From a checkpoint of a small mixture-of-experts model trained on Wikipedia.
Size: vocabulary 2048, 44.3M parameters.
Training: a variant of Adam for the experts, 4870 steps.
Below are experts of layer 10 (counted from 0) of a mixture-of-experts language model. Rows are named router (the router's row for the expert), gate (a neuron's input weights, with its number), up (a neuron's input weights, with its number) and show model dimensions 0-191. Each number is 500 + 25 x the weight over its row's rms, rounded and kept within 0 to 999. Numbers have three digits each.
After each expert's rows: "mostly gets" lists some tokens that are sent to it at least half of the time; "gets" lists some tokens that make up at least twice as much of what it gets as of all text. This comes from a sample of Wikipedia text that the model never trained on. Tokens count by the router's weight.

# expert 10
router:504501494485468528480485513510502520513476521440499485535525494484469496514515509490498488551470472513479503532472466515545499504473514498491467511511500541483528580567513517467505476509475523512483466503535514536513548523502505468444470517515484515485503515486453485471474514505519532500478456496475489523505482502457545520536490488492502511488490495493466476484462468504498510460499543506466493483482475443505470523491484528507477498484507496537524480488510489492447480497455509465516500501477509477539519492468460497496552531519483481477524563516537468494502528465481472489
gate0:479559465514458515522504549466500498474498473497519555497518567461497519494526554471503460488464463486514532510483503443525496509526514527447538476512475483475491513525513489524493517536493441495546486495498493489507514508510498501491503507503514513501516529513512484510533513489515520526517490497534506466512505470523491498486506524478483463520503471506492536502538502523539477543485519485511510486472468513447547543537522543527501513455480532433531531461491489486479478508499465494531449512536495478457502504482496492486499456493527507529509516509481489507505539500484532499
up0:478476545501540483501475504476514477506562504497516519546491507505556482510500495523504518492485478541505450500522485473418491479525451453501469484535507484546508480512501504511533534516508465457506524515519511527511445500477493512484492532476563510474450494459501513498483487514512477492535525484497472538510517493485482499489495503480527507482511482497537479468503469470470501509517541505472499478501516504475468492479513473456516501524509504526504520520453516529480533514506513482480520506468520513513497505481481532501551514497531493511455451542544475519461486501531442489
gate1:502488525495528512474500469493499514500491472555526507493494589506504502533512484503513464517478526512524545513507475492430551540474494521528545517488477517472512487544522506505505498533460522483529524489479484515473538475532518512491526492478491467510522478536515476474493505551476480495473490537497504493496467488491465525495494456472457487539480489497484455461520540470476509551472529470521499488484534497483540444531483533545541501511507509499521536521533485527504516484482466490479484530486498519540499439510486522498483510502529491503524474513495517500496489505513503462
up1:495510503485522529486546483488528507496533496513484511537509491526507530512482467498541458517467517488517506510551478482448539535515507513474543521513458465494483498502503504467491447548474523544513529488477487528522468483508528494509481488555479488466520466519503507466526510491506468476429486526509479473521524504500448495496515512469516503457544482475472484511570524504517520490532486469504534529503510455448537498530475508556501507496474477491499503530549486537520487498479489503460474506493503468506471503473497460558524483500499478485495516519514493483512493497499521478
mostly gets: " between", " same", "On", " ac", "г", " On"
gets: " |", " f", " in", " P", " on", " B"

# expert 0
router:529498544499473532477483514528466501503469478466499503531450521501529446493526492462516500526493513470501503522472475519526549530464511549471538518474504497473424468480475523490544523473501513482505494533505487512510484465506518521487469469495484488516487521508482468479529475529467474491510484467521519459482463512485566511502469488489471487477513490480488480454484488505527483496500481483468495476504456503481480492509454538527494474528454497533521471469496477476474477524496490482490500487477516473458533491484466471522489479508470467469513495521501461504560523498452496473
gate0:471538514527516507496492517481503505460465470505502516500478511479507475503501468507478546522525507532507528523476471499503488494529469495497496482499456492509494480471477475533468500500560485490521530485490510506512497536468483508527534507523510554536461489490519514512486495499479501520498470520480508547574492472501495498490513504554499439497539558536515452471492505449509451488473468454503577500492523508481494479462450492483491508485473467506516514504489492511505507474498511464496496502491487483467501529499464518529505459458510479485466521521492531525515498566486447512
up0:508502454499471509516515450499518490516499530491533466452495475501514539487508520476508529503551495498504509489526488515527497533495524504489486490516506502538503523487527526491539490494515557525484486493471500497511519522513529514476443442482511535558511505543504486486547516484500465466526498469517518466472507514474474495499517475458527484519476493479499517485520498555474513505498453525497489504470438486522511494487483509516484459505509450522496491499503475522463492524518477485485449500568519451507461498514499494479485527513485480536523525486474492422520474514502526557
gate1:519477528483504521526468457535519482559520462511490492518485462504530478532471509525524466490540502517488478530497518518484484459530518460450469520481498520508458533519510540480487527511480530472467476449481494477497528532510449481510478514487475508531520479524522482487496511475516539482474492540508465480469490529502510491528504487473523512518505501499491505483481526500473502461489510423475509513457488526493467509525489512476515527454558477468487496467482503493507468530516501473558533524507510494539503512525531535475518481513545486520506486464506536483447522507472514508
up1:496513486486466513516509517508490484521508478503522515468525506502491504529475480540435513482523541496481525518510518497455496531525469494500470492466489487495496530501507530510490507516498495531537523542476529475476541493518515519518521524475528513458458472452529494517499524506522528531486530469502440518451512500499488511513487484454483515494542506470488552462529476477523491497527479491562489441553527523536525482505503524469497494512494522482517500495499479490478525518563475560514504503547479529470512484512513471505475487475534480515524503492493540516533509559500456477
mostly gets: " t", " le", "°", "′", "?", " und"
gets: " t", " T", "\"", " and", " P", " R"

# expert 6
router:526487525479512495492466514509478544466493485496474470505511472515510509474515472467493491528490456507497479505472496516489527464488510522485493491504529542476480490479493450473536481482439464502507513546510521533515555522511512542465516473529560508497491520471527479500448511525496498508519458507509446537483491481527508514495502489515460513497509543484495491523491502483494459488527486552470512492533502529503468453500443526466525488487509477490516520478494502442458490467474507516523546488513454450511451489535484478478530522495507465488523472505529510496477480454523511489
gate0:479538498498500520527485467495502500481487481495547467502522481466473488508505506461453492482479502497448505502477498488573533542512506463481495495551485526511510543509541506494534489508480417472486507518493514465502512515501508521494532492501451511493512525514500513544513490528492503464497493485513538485533488535501522489530523510475498495509480484498507485497505515481500485472483538515486484475499515521511557459498501495486416494496502526490514532506526533511538507486505488484507512485483481527413471508463516473513528489476510481576472506565512506547514526475499489502
up0:462483449485479488497498493485494523522487527511441520457492535490513487474510504431474483539521497512499476506493472450495473453500494528457505481506468517481495518508485491512484466475484507523484505462553466513422483434496535560493504491472494508591508525504483467497544477507507504506584498517464485523492475477524505506507468498513481495520480515538457506500524522538514509502477478525495474520506491521492489515519490550474523494486513515486484474469508477499508520481465493514511521497504520491540515510501518531491504498463495492505523536507486487469460530516510498486
gate1:463501493496471526519508478461528456499470500523473521521507491489493508506487477524495467481526491512514545472546485493497461521524524506497514486490475538536526495545516494491468528538546491449483462494520496523542518491479524488496518461490519508559536470507518490501508474493524507441483507479521475469555479499493514500498534495521486494517509481471530471508472529513551494498484515449531504504481487496496467523496483463496499524509536489527468470565495542452531485520454474515506522527534505482516512518488495529482497526554473534470486519535489479489473477498553530459
up1:522502496483506483488521526481501488530503465476460450508507484475502500459495522467495497528530477465507510452528486514470443520545458478457492517455518527505468490498492552512495491511540452499489503473520483490496499500502519508470532484476505496467506512559443506501484489507477512450481521537449488494522461457487492479530489495499513510492494524506477481510524490523491487480523490481499505525513507457472491525532507485515506509476544504540485501470540527500497518489547491505545562535563529510534452453494460534460519540497516491475481509542501506498496534507502496493
mostly gets: " public", " rel", "pis", " Al", " im", "merican"
gets: "\n", " of", ":", "al", " Al", "i"

# expert 2
router:519474528519466524480451490525481513540486508462493469490490483528473484523520498530520489532504468535528501525511466516511482543510513511523500477446512479488497493473530481453505478487514490493467524535500502454507534459524529517494519488496454487530459504464482471481483508515477457482538535502457483540472493486470514504518439500483480483472506534488511477486499490513537465527525516527493481483483505530476480461504504491467528485524481547515504517484541466511500484558472478486467520483447481483483524478530506473525526560522460480490514465506508499477503524450465514495
gate0:504536463478530490532516465503556536457489512517495548506500510514532459502531502493531539517520509452518483499485428458488497486506488497480497518504487478543480504488495486499526508531477466518495514471535479480517478510545518508537471478509473500501491510526479526475502541470539527513533500489479514478527565452522485541526481507458516491524497455452500495471505556512505492479511539490502511504513464489440531484510523534498509494478518480491516488562500532503523493493497542533547528507479453502538518489494518503497500458493481514478511500506522467479515530485508525471
up0:507540464484499490515530497495483472526508476506541519489470515502503553498519512450490515493517524479510549506477513512509490544467560485522523517539495490479494503512483490469506442516498465519553534497489524508501507522498450490458540519509475490504487448525468547487543515513485475471503501521505513468536477505525499545469538492457544504514528502509531514466528462491486444550516492513468478482510445513505493463469473500503525470454517492491510531494520491524544503545489541514532462513473474525512502490509465475521493508521491471488501500508473490476547497510505524518
gate1:532493502525530501478512546500535512509565484520468491491486495461502512534495491521525549488483557458501485502459488495484555537519495474496477528546419510500459485514453490466503527487515517532476514495490532526495473516552497493454535470487496527459494538528511490474479511525509526489483464527498481486505476533541488541484499491433498503493527488472501502508533529486498495486528516487490501476457529488484483445521536507496532494487508491515477515555507511534489531466449522501498520472482495512522508478499475487495487476497520494512494478489486474511526541544476474507
up1:491510495512491470503472493485513493490496501503483523478541521459508511534495516523487478505515496490436497523524496516521465484502481511478480446493510514499497523503505479557495493492469441492485494508537499472537484486497489495485482448506493530489486540484503502470481479494536535452506467500506474516480482528474464512503477486508491532538479524497494444490482497501496505493510514488544510512482520508505538481526473531512528491453498514469502554511512500513503422522519441488459501545478463495517433504506479468467519502477527469548494494504507520549433559543502513484
mostly gets: " exp", "',", " ex", " De", " dis", " rem"
gets: ".", "-", ")", " and", " L", "i"

# expert 12
router:519479503523491482483510539499461528515491497532490546532516514507505496508512554504506524502492524525488502489469468477527492505484536554533463504496527488503545577521496523549517521514479503474487474453472483510501468464486453515539495467524513486438484487508500528513510485525500508457498510462503551536509495471479502542533503475508499480476527528467467544510495497509531539515476477498510479478528477507485483489528490513523501489479488544492524554528492481521546476477510547514533472501509545450538514508477541509503509485481482510485497448515493538522488458496485498517
gate0:495513475516496493537517438504508505498477537483466474485512506497526512496523496500532471519551509467519504504535471487485495519548474500516490497521484466543516510509548512473532496523545499476523479498491528531488544513517504492511526489484468496465480475527465475469531455509542550491512493480509521508500497494525477460471508515538468470517509471455549462507502494459510524480495415536479573516496478534535471492495487528537472517521504510516494502522493515496497487466478477549514482510494489498520518526513493493493490556525495479491488547446529492506480458500488515478
up0:458491490472512534495490475511511473544519548475465516523503495498508513497505531520455537477511500433495465523467501507496514477481504494463459525538537516500484533447463508514511486484463495470479509515560487473490510524510502522491481525488525453522570453506490523507464506535497541529526488457511527515534476505502479463489479467540509525489499457513482495467520549515473483486515500514523477460504531499511494510530517468468504496503489509502528508504523509506498506526454517468507544464476481560490530510487462510517491487482529547495477475495527467516514532475517500471
gate1:461480504456512485520543485495524503511490473465523534540475510477498503517506468490503475495488531502503488526502471553421466482520487536505517521494507497492519510489484501533513518477518503514492499527508487532553443516467474500500518526503497505521497493502474475495501538492551483489478479515488447504537545524497490448412471533495483538502491481483494516464517529475489497522597516487520535497480526537488517503524510480523518510521511486519483473522520484521501482465546486494508476516489481456461486489527479491516462507480488441492474512520483505485484489506472506478
up1:513518526527513530513499504499515476491531486460465492488525548494522506508526506490515449503511473529503495492488502563520481487508480475515474519493562484476522506497541472494483506494483512518524510506480500488492520490518487490488489495469494529456450521477500539491487496487468554436497502556540533418482489498500487477474487503485513482483491562489546494528562496492475493448502509529498494495501478437504506477491504499479499473562480523466522498538492490530513520485463482506470459501440474508520528503496492507494524542513485499511526461490480499509493496504458456519
mostly gets: "St", " been", " do", " into", "ently", " up"
gets: " the", " |", " was", " and", " St", "st"

# expert 9
router:532487520487472524481473487523502504520484478492483506529516500457539468525508490533454550517518481494475497530479488507526520508463537523509555488468479510453510487460514544523510470498480496503479472513464516485508481486509522518461468482476500466511484491479504495462531478515469491510472507544492504466505461500516508535547477516494462498497542502502547486509487461522519487479494466512557524478498501549467519483525477515485475500491470489564520523489486496491524493557498506463506523465490528495506491494507455486529479540550511479478534485526450487506473551470458485467
gate0:479518514465533502511504467478487507514529507474471481499427522492505480526493481530480557485488511480527513509456473493523534519515498505459514513497496481486508498509492518535488465511526492500448514476514474484427524475540512488509541506459492488479496514500531516537512524499499477497475494483496483523516444498527484536488518529485514531530523487471524533488452455528526526493462505504474476457499498513499464525502536491503475508497512529468513524512491508535551535487478467453516453505474490531432506515504539530479493493487496477491480504533472467519514431484529488527
up0:505471476523504506492497481502504503501481509504507483482478537499498533499515487494516456477538511479530522519443482497468504504501484516537525484508489507509460463483573471511439530511467484508529514488473559539542502498514495514497503512541490482531504508563506534476500540444493503520504528500533460487487505455518500518484487493550520486482473490487465507520525523514482488483463491529504479480526476482521510465519484483508523552500454498513486484545569465485454500525495519511506528493548504496508476502519484455572495483500520497515525523515511521493517494519548548496
gate1:438526483526477519525449490482532506482509504488493489479502503531503540520482489540518487507505492491498497487523534487479486503495535537517514503518486533492464499477509529487468482539518528476506518495499518522480487508528505483491498470490519538512489477517486497496533498484524493469494552512459501502506525510456478509504452454536477521499522508544486505468494489486503554501532473547518544493499537520477486508517497515555501515540510494512499528524543487492534489485507459491453458514490499488463514449490540509525530532532542506559522483520441449482549506522454529542
up1:459485489504526490507493477464525477491454493504508471477534516505517479507480527516515452456468499523497470512517509508474478465516525526505510481498484513542469466496518492528527547476524539508497542484514500498488470503436483530524502499493518508494556515484503495491506473480487516495475500512436510553510469522519526460512507530499545546472533552525501496504425528496545487489525501517511557494496477492509512480495513457500493482448515489508527512464485509502508472497526489496508472513506513519498487499512503505560497555463482535473498486467551536472507496495487543456
mostly gets: " any", " Cl", " number", " back", " an", " dist"
gets: " H", " and", " w", " to", " st", " an"

# expert 1
router:461552440526528485558527504438527496486542517525508506460489513490485529486451476506506509478511537480505524455517530485456501497511483461503524487498486475535491507513498494514455528511529496496542527499493508493462494511456499506512487536491477519465552483502534527539523516474515495505517496491523485489520500529535500502453543513494521518542464469521519496519534520494480511513525509523477525528526530486518526527504516480503477542508539489489506474540473536503513536493525485530500476541500484516492501516489515520492474475501526551553452493486484510474501476522562506542
gate0:557497554490529492461468484513548552495537551506512492545512482465529476539481485529475519547499493489501481455519507446516501520529474536484526498524516529503507489523480482457452506471513481511501505516494484502507512556498527509539533502512507495476489479496500489497458478504485492496475545529549498505529496440492477510485524476454523476504475489538510466508505486484477485525489521485543516509488506533510479508489493525530458492488478512504513501550489510521503468550531510515520526526467487497504534516495494508491546505546497475481532477491555551474508478489540493511
up0:574489529470522491475488500528560535507496522484540503499533454444478529522497504520506521472465525516528490493507522502497504528519500502519534478495506492510481502553506510505497551481504547482523492516451477529500548492463489463477552514520546514452496502524502540503511487496510470540482496561527477504508468433522457496461510457464490479533494491453536481514496487508493517501502476530545494491481505475495484494509501478472511498426518512531515489519511480495493511527515492476495521489463500511501532543475516496511511516490468492501528487478522518494518446499489502498
gate1:500497496516563493517496516521507503494519518492525467504521523482506491493489497506497528510514517536495492461473500521518474506515547506450484543449445476479478533454518499469482469511498486557496530506573490457505501543473497473454518480467491519457463507514485481491449523472490504514516493532519520521489507479489515501507473503525492477529469521467528503512476520490518525502490445511468481513520491492531513498493505471496476465472492514491510541489559500511503464459494522505508507470515486519464489467529534473475485560518517490493516518474554554466492509470486468453
up1:463497485481512516535494490513464480500509472493503522497494530542493526462504464500524493480552526529489498511545512536526543480479491529495521512494486489486501464470467502485528520513525496485492544511471500486510524514469555474489513491524482530538528520515513507490505480532481467517529533503510486509547512530503529531523466496506489494500470567487468479448497512478496495541483494532514513473505515530536466465496516521480524471562435493500490527476536486476531510511503537512539480525469535515516557542496534539505476532482470477529505474503517496484546491484513453476
mostly gets: " ==", "[", " (", "–", "_{", "^{"
gets: " ", "1", " (", "0", "9", "2"

# expert 7
router:495519523535472515489469512511495510518501494462503480522517479517503510479512499513521456531531509531530493514480544533526516466482499495471476482488502489505517536468542496506504483470466512491486467498549441534535537499531545513491538484503493501509478498501473480487503549539502473547493538518500532471458486459491532530476467492492467506478508530511468487498489510513512466479517459441545486466473476493489484497521514506490490480536527507487500538461516502481514487535471493472532512505568465535467518497516483455523503532465469478488522499515514467518500530433466526478
gate0:493533515512507493512489535469518520541496480528498507473475482484478507526528497482528515485490523494494459490503498534544535486443510480510513523493512537506486541515488490464459472485484473483513473485486503514454445549540515542490478490483478551480504554489486508470516497500519529504529551508554480517499501483519507459481470529524484469504456463484533483463500467476515505538515506503517547491465496538522520519492473526514503505516482471480516482503474464510518481520479522522457567505504443458516471516500489516471514500530485507512496490519449474511448497516525498540
up0:498527469495485444454522517488578508524512482456498536500478488526473515509516534501515500521468502521463512494499509508494483507473502446514500480485486491504576462487501520512522453520455480574519478515513457469519480516520501521494488521504479498495490561513488497466499536504453523529457472491476472520522571506480559485480497506517512481513486502495472521470514472525526460494516497494499510493495542491508470493449534490480450505495520506483527518506482544510510495470506503499514524531534473520503492473475530504486524484493537476448492506479498544512488504511491483502
gate1:514478559518535543470453523495505539442520480500511507533483473492431508525481539515408516478463524517480521510517525497496491480484475511477537484513494481511464480509510514538470477509499466488455556471499477497474522478502467468492477505487536485489491467496478502516495532528496493537522484509491483518526525490509498483531521516506508511510459529470489520492544507445497518480500498475477485461459529504496508525487476497515471486476487497497513455515491470516475503476463517452486501492506486530483499496450491477487513472499529455528486501506465482517502488469515557547
up1:513509456470471503495541477472518488463528542538477525501518481487505519521495468465489547481483499534456494505495519500488499515492495507510551524487457465459535496502507446522530520450506492509536513494552495509540474515476545498521499508533472488500481542503507490473531457486501500469512434519484519539485520525532468501553507464527502492518502503467486502505501476522519556524517517484516530547488487518473469526524512458514539527498514533499521501525464464443458515501498510510472485506511499503509514490507511495523467448533476520499486518535508484495508487461453515512
mostly gets: " William", " includ", " John", " ab", " Sp", " Austral"
gets: ",", " in", "7", "5", "6", "4"

# expert 11
router:509470475470525468508520536494490527542503490476532491503523504508509496483507481487519457488494495494474480512498500480440495514552460511528461516509468479504529550512497507524514471476538536500514518518536473515504502509517472512500540524456514503444499501468476567499522479449497520490467507488488504516542506494471491503472546535504569482511519510460472462495510506432512501469488498473528461482504473513489503513461510505474532506513478455525520498491495502478524472495528528465547416483471534502490511525501500483511496499483489519486488485497537470527486479515531461485
gate0:528502508503539507524494520474496478510554546472515498524517514475532483497513452463512521462510503487483469491451495494529469463463505523506507487534423493504467509463448486498471469501532566553506511529493479494497498514530494476496505480536496508514463516524543503513462504505535483537535503501485495514496486478526498496467490508487444484528453466531508494514486511509477540495511501538505489514514480499545552508509426525534482496497537535454481506490513507462480514543512506504464511507478493501522550465506487490491486540479500507517487474471527536484508500506505479498
up0:532515494503497463499490525503475530478462499428479514519526523535520486484497465523497458453501484509500453490512554491508482498553480522493446511493505561505511481482528517510493501519545493436478549463522515554486520529479505474504511498474480481492542499505500484516461512508500498507508526483551499505533546562508467501550480414508485490497516525486520478535475520484495520502501512457504496465519505496477483515485471518537458504482507501488475506477500493471489484504485487515496511489465490474494494503464488456484553471487488532480491493480486514517518473484463474501
gate1:536516543439514516518435556481526516492505515480511494525514488542499548522516483475485511469523491538527493445542513573501461532501507468488524526523502500464463506548500473478496501486478516498517501457529435467492496541495514469472481497504512502508500524511499513541540486503529522444498517485496478487489497526503545478489520505530517492516507493515448534501456511524470470493533479511494483529509518490510458503483515471531485535530497507501506489472494488528491501478519490487524516456479523499524471475499475505501489521537483562481484485481478520501470494535479480544
up1:515499481482486493502544512494470500503481498489545491491532478468505488497482549498523507529546500489459498527537481455495500528502503528496504504498492507514568531454501492549540513502490492513480492529477581492492488511481524518483503523498501510524528512467516524461485489535459494551511527528497494491480531485526459484510507446497488474486519501503546484489524469442553544473530493519480518489460454507483543502495489521453509511463483457506501534512500508450535494503478495520493485497497493502473499511493503499488526461483514531527466497508503482489574511454514524453
mostly gets: "ollow", " both", "gram", " Th", "icip", " two"
gets: ".", " R", " B", "8", "6", "3"

# expert 13
router:537494495431479518488493497499480505513458476520497515516482473469495489523525547464507470466533477515495506441487465519527513522506498502492473528498460529495485452508491544486497480493562531496499512532492504535508527488526534537523472470523537509525551489504500486512465520518506498527477458501520542515474521493550443485511477499488480507478537525466464481469457454538467493529440493479525467539471495491468480501480495525542482489490474448500478487492501495537471470511486471495472517500507502486472505492522480502478511515509466501480473541527525469526486509494479524494
gate0:494488502487524490486532482502516478508488527498473440504460527502471524470478520522538496484461518449492479460504510504499530547569465521540547461513513521487497511500516479476537508494505504512489511479519501488541501508495488487502528491509494477513527515547480478531481442537495538495515474451506495532530504488471523503491528494504455504534557526524489511501530483494520498422482494512553471462497530483495483523472504509482463477517473495480550497489458516481530504497508515500497480519521466529549491529478486490460495525525532520462485488513528500480537529547495508477
up0:525481509505528502520498496526500515508519487510501525426507533520476518522526513470448506501519509490457514486445513455515499550482528501482499458512452491490514538481501507503523478513520507452523534513445495443496469536520486517467502519497483460535438546489508519528536465478486467490466522474501496497534483505526516494507541509488518486491491540518487484533511511452526493489519508527494464494510552479538484501485506474461527487526524477486549477465527515483506554490506512531493524516512492531463532503532518495513524471508510478524482460545462516489513494500482481518
gate1:508529507453510504537496527500495530517499493461501496527470454482429513505469527463513481543497509441535473515490496457488495495494471491493523480509537485509502454474466527485553473463531507504523530484489484516478482492499501474476481533482517497447551491477489489540498509462510471545510475488496505520568532504488527505525478517548494465500468496525542498500540535492493503492490503504465518491494516528548519523534485508506498474484517482488525483543458507507485483533527547505514491495515496502530538537491515513503472494513530496465470526510500490443549460496470492510
up1:482474499491511446532487485486476470528430535511469469484453481480518482524522511489496494520465519491462456546487486553503528480505493520503487487515509442508517525529507518543577507492489486459478511474475520504473454483505514532463520535476476515481499532529484509516516572467474527489518532522492475528500509523485511490465482518530519485520520466491513478478497485495501441540505491530486487500538554476471514471463504499481531519506515509481495489514491491534497493479510537484467518532507517573541510494498515525485479491495519482490474494500463499500486490469484507497
mostly gets: " o", " Z", "aly", "ü", "ä", " •"
gets: "\n", " ", " S", "r", "'", " o"

# expert 15
router:506494471473546444520591472478490448473492504513506512483506542498525483521482508477490504527461522504473484499521480485481478513495510498484502505553497464503496542492512478507496511478500468534533478447528488480509481546449471486519535515506530474499511516532525511493506481483540522480481498529533511518512540471498486472460506477511542499503504512508557514488526504463530573493489487493509487501540516481526515519487472491467514497507515523455483511487492486502516482447503511517524478518503540511539465515510546519449507495456548514515460522468495547510516494502509501516
gate0:443525464501473501506457520496551477489533468513502501532489509527503513524502523498566522464498487472496501473498508493499520547481459480459491486465480476536497492479529523471454490514471504497518513544481482514555487524481517499496511485452460464470413516511503488488505527496502537461517488494498520522487531545543540549494494499472502505503535474468548494516534479495481453472487518509497533511526523515537491497501529522504498494496521509500540437490502514523516487509492505513480506512503493485471500505477450488504499464477526546473502558496490508469482496532482513490
up0:526465478516532522473517529504473507493548495497533505517535493495497481488507515483487513497511509505465548525517508499526472525453456460513508451472423481451517516535477476537498522535500462524512486495491539525538473499546522503474491490530467478510492539467510555531495496476469466515506490506499474486505454489479531495500528509526499484497447545518450486511496518524497491531491489522487458573473536482492540490450560485522501520480499484520535507498541468482507522471479535484496517485507531516492519454509509526515492497489486501508470492520479494507528504477492482500
gate1:500500492543501475476514543503475556488483482504483550473499477540512530539473490495480505517501474529515480495473546547466507488449543535525516524488474512515484504518484484502483455504492490490468540493492531513539517545499466476463478477492480481510467457497519520504475498514466498495495468505492458503516537518549531472483514512505480546500486447485478502505458493477436517486492506453474502439487529494467454522474476505502500482493489505506496506506467497499469529485536479505532505513509523490535469531490510500462501502504561489530510457534524491470479496473471530536
up1:497544525488503475507479477492510459493523476523495479465522487489517522444541495505483471477485506443516504483532512541530492520496454453498459522482524490546486533490510482504502524440497485463496495517499494501517462497512515467549486503531511517496517507478474468490530505466503530535508455546522528500480492500488515534542469481478506517510509508520543502464547494514484499492448510545535485556563471460531476511511481549507521483502522456543527496495506535489470498494496497477466511497497507560506525515520480517490525510518478515516500522482511479493500449471529507475
mostly gets: " cre", " After", " This", " prov", " organ", " began"
gets: "\n", "|", "-", " |", " is", " ="

# expert 14
router:495514528505460525485458481528521507520471451467493550553498519502475463485511515555504515515497512516501505527513499522523490531503507519531492473522501463490499467516532514493521496510465494478466537545490517527537524454504508487487473546500539496527469512455460465476488502520490475483475441540495521520463513458493520526515476497475463444484526509525494486479482485501490545468465503499502492508465497474509492529495508502543539466511499540543468496476504477518479495520481528473494531493485531460514526503539476458507512543516465481472512528518462472506476530490506466472
gate0:508461518552538533480511546490467491459503518548482494538529533478502485500509509526494521455482510495533500525512508493474485501489489500492529486486471456546517532546514527434489530490505521481503497453474472500500473515478502474499508509478498496478513506480492503539505520503494478506492441497565512438496487453516542500496483506470492480525514548531505507480496530507483508533512482496501502511515467503488516473483484468485531492500495499474471544491483475527513515477509506482517487530536498497501502449589483505500483491474493481539510467459544466516537513503524512561
up0:516482490482505503506520499525475470521487482481529521535518472526508512541485519481490533532481458468524508457486489518465512530521542535544445537509509498538507523510495458484539490478522526491510521446531554518517508442511473497523527536493501492479481523463500478524499442483514544523478532504514534514509515536491533546486514498501553534551481478513502517499496506537521521517527461494509521451491519492509535466514514480477470502503496501451511505505520513522525526533515515524511519490465471544527543483488487495525477493484501514471482484468483471470475469514535530468
gate1:546508511484521455541551481464531474492477486544511473491461481451477476491507470498546499491500493517495502464509500539487492461549515499492467497502480520492507548511559499501503479517465494518563539509468487528484451528523530511493486512487447479464466478587479494508487522501487519496487510496544508471511506481479473497492538534505533479521492491512515540498493463465495507488459480503491509456487550489515509486495495501468493475496467506517511507492453519481504476536476523514497497516460529501508475455503511454482493513500506511475494449517495496508505517535454472525
up1:530509474463490486489519473495488483482479483566522505476465488493517512481514523504523494481512517512465489479494519513536534533554531528514491515510530514517501522500502467517539504473484505478508524475472487487527486505485558517558459471525515449461521504509496497487472499540553468493459535468491530473482500471514546502499555487523520483511539501549495485489481512509490504510489509484516485515539501490513561457438500477473499477489502511530504541519513496520508536491470541473513511500494543512510485471502493497504525522533480486516516450506441522465510474547481459523
mostly gets: "    ", " des", " near", " San", "iel"
gets: "-", " a", "a", " to", "|", " from"

# expert 5
router:505476517478474521489514460520506524515491498495493485501550467525457491482513492476465491462515474508519472550459470510500493495491499517508483508488541564472479461505481519475518482489455509516482483506490446464514470479511486487453495459496492484531487504541514459493486516500467514523526490517496494519474502492457440454524541471503489502488482530501468517458465481516514470469456510502524498483469490511501496452487468483495524474477459549484492519479552476492475483529483450482471532516495484474453513457505550534529498517497483485494530504509513482538480544466484502479
gate0:493565522473511451558500497470511480468516459475497507523444524482466497519497522503563522527520524533534511537521477521548482495523493472503434518480505490506500513503543451524498480536487492488507516470484507523500481520461504453526461491473503484475536541532477481559513473500483489488461492519536549456497491538480505486496480536504522474520508521509526524475516484477489483515504519544510500465524513471488482462526502505496513489516493495513498559491484547504514491486484518532495498483542488490498471482505515477478496496496508535539503468441517521494488514524528508495
up0:479464501480501517468492478530495482487509511559490490465503476508467491455496488514487526497485523471450474486463501514458474487492490566519525532530513523487496505507479517470481537460499533527433525543508485522514511518532515570551537478508444527482520489487502497498509490484493491523542472503508470450532492511493486513488487500472531533495520461502483495514462505515499487489493463515507530515541528488525512499485482454538508456459517497499482509526533498497480474470519471522511518509506512537487537513479524547518512516548495487447521483532458475500512476490469508526
gate1:488474498475541480509515474479522505526524499510536482512517513526503500479493524495501434473520492487517479482517486523445522509528543481522477507527502463496506496568489454471502511485501470468527513495514521510487449497503500476550469509455508487526499486514487486496489446507482549475498505488517506499493472433512485482519526470436500553532497461497533453538484512512500520526508460488477496504484505546486488533509474517562518503566476487532477466534470516502467515484479530524502469513498503492533508498511513473447535507520501507475504476464472496473512489501469485509
up1:477513497480470489487459486484477513508485511469504499497476484477481497534492462501488512456540586502526516525513497445499502496471548502533499528508525520470489473508507520538513536510467553496523515481500453514484479517520537557523493500486503508499517563506496545474502503532500524489550512492484493491520465503466500506506502523488509504553477547512480494534449518479506505460543495533527472528463488519524507518535497500500523558509490530501510519525477477482498487541512478530480501496510465495516502468489489473516517502442451514521504506547498477496492513522534453538
mostly gets: " \"", " '", "“", " Euro", "_", "\\"
gets: " \"", " (", "==", "O", "E", " K"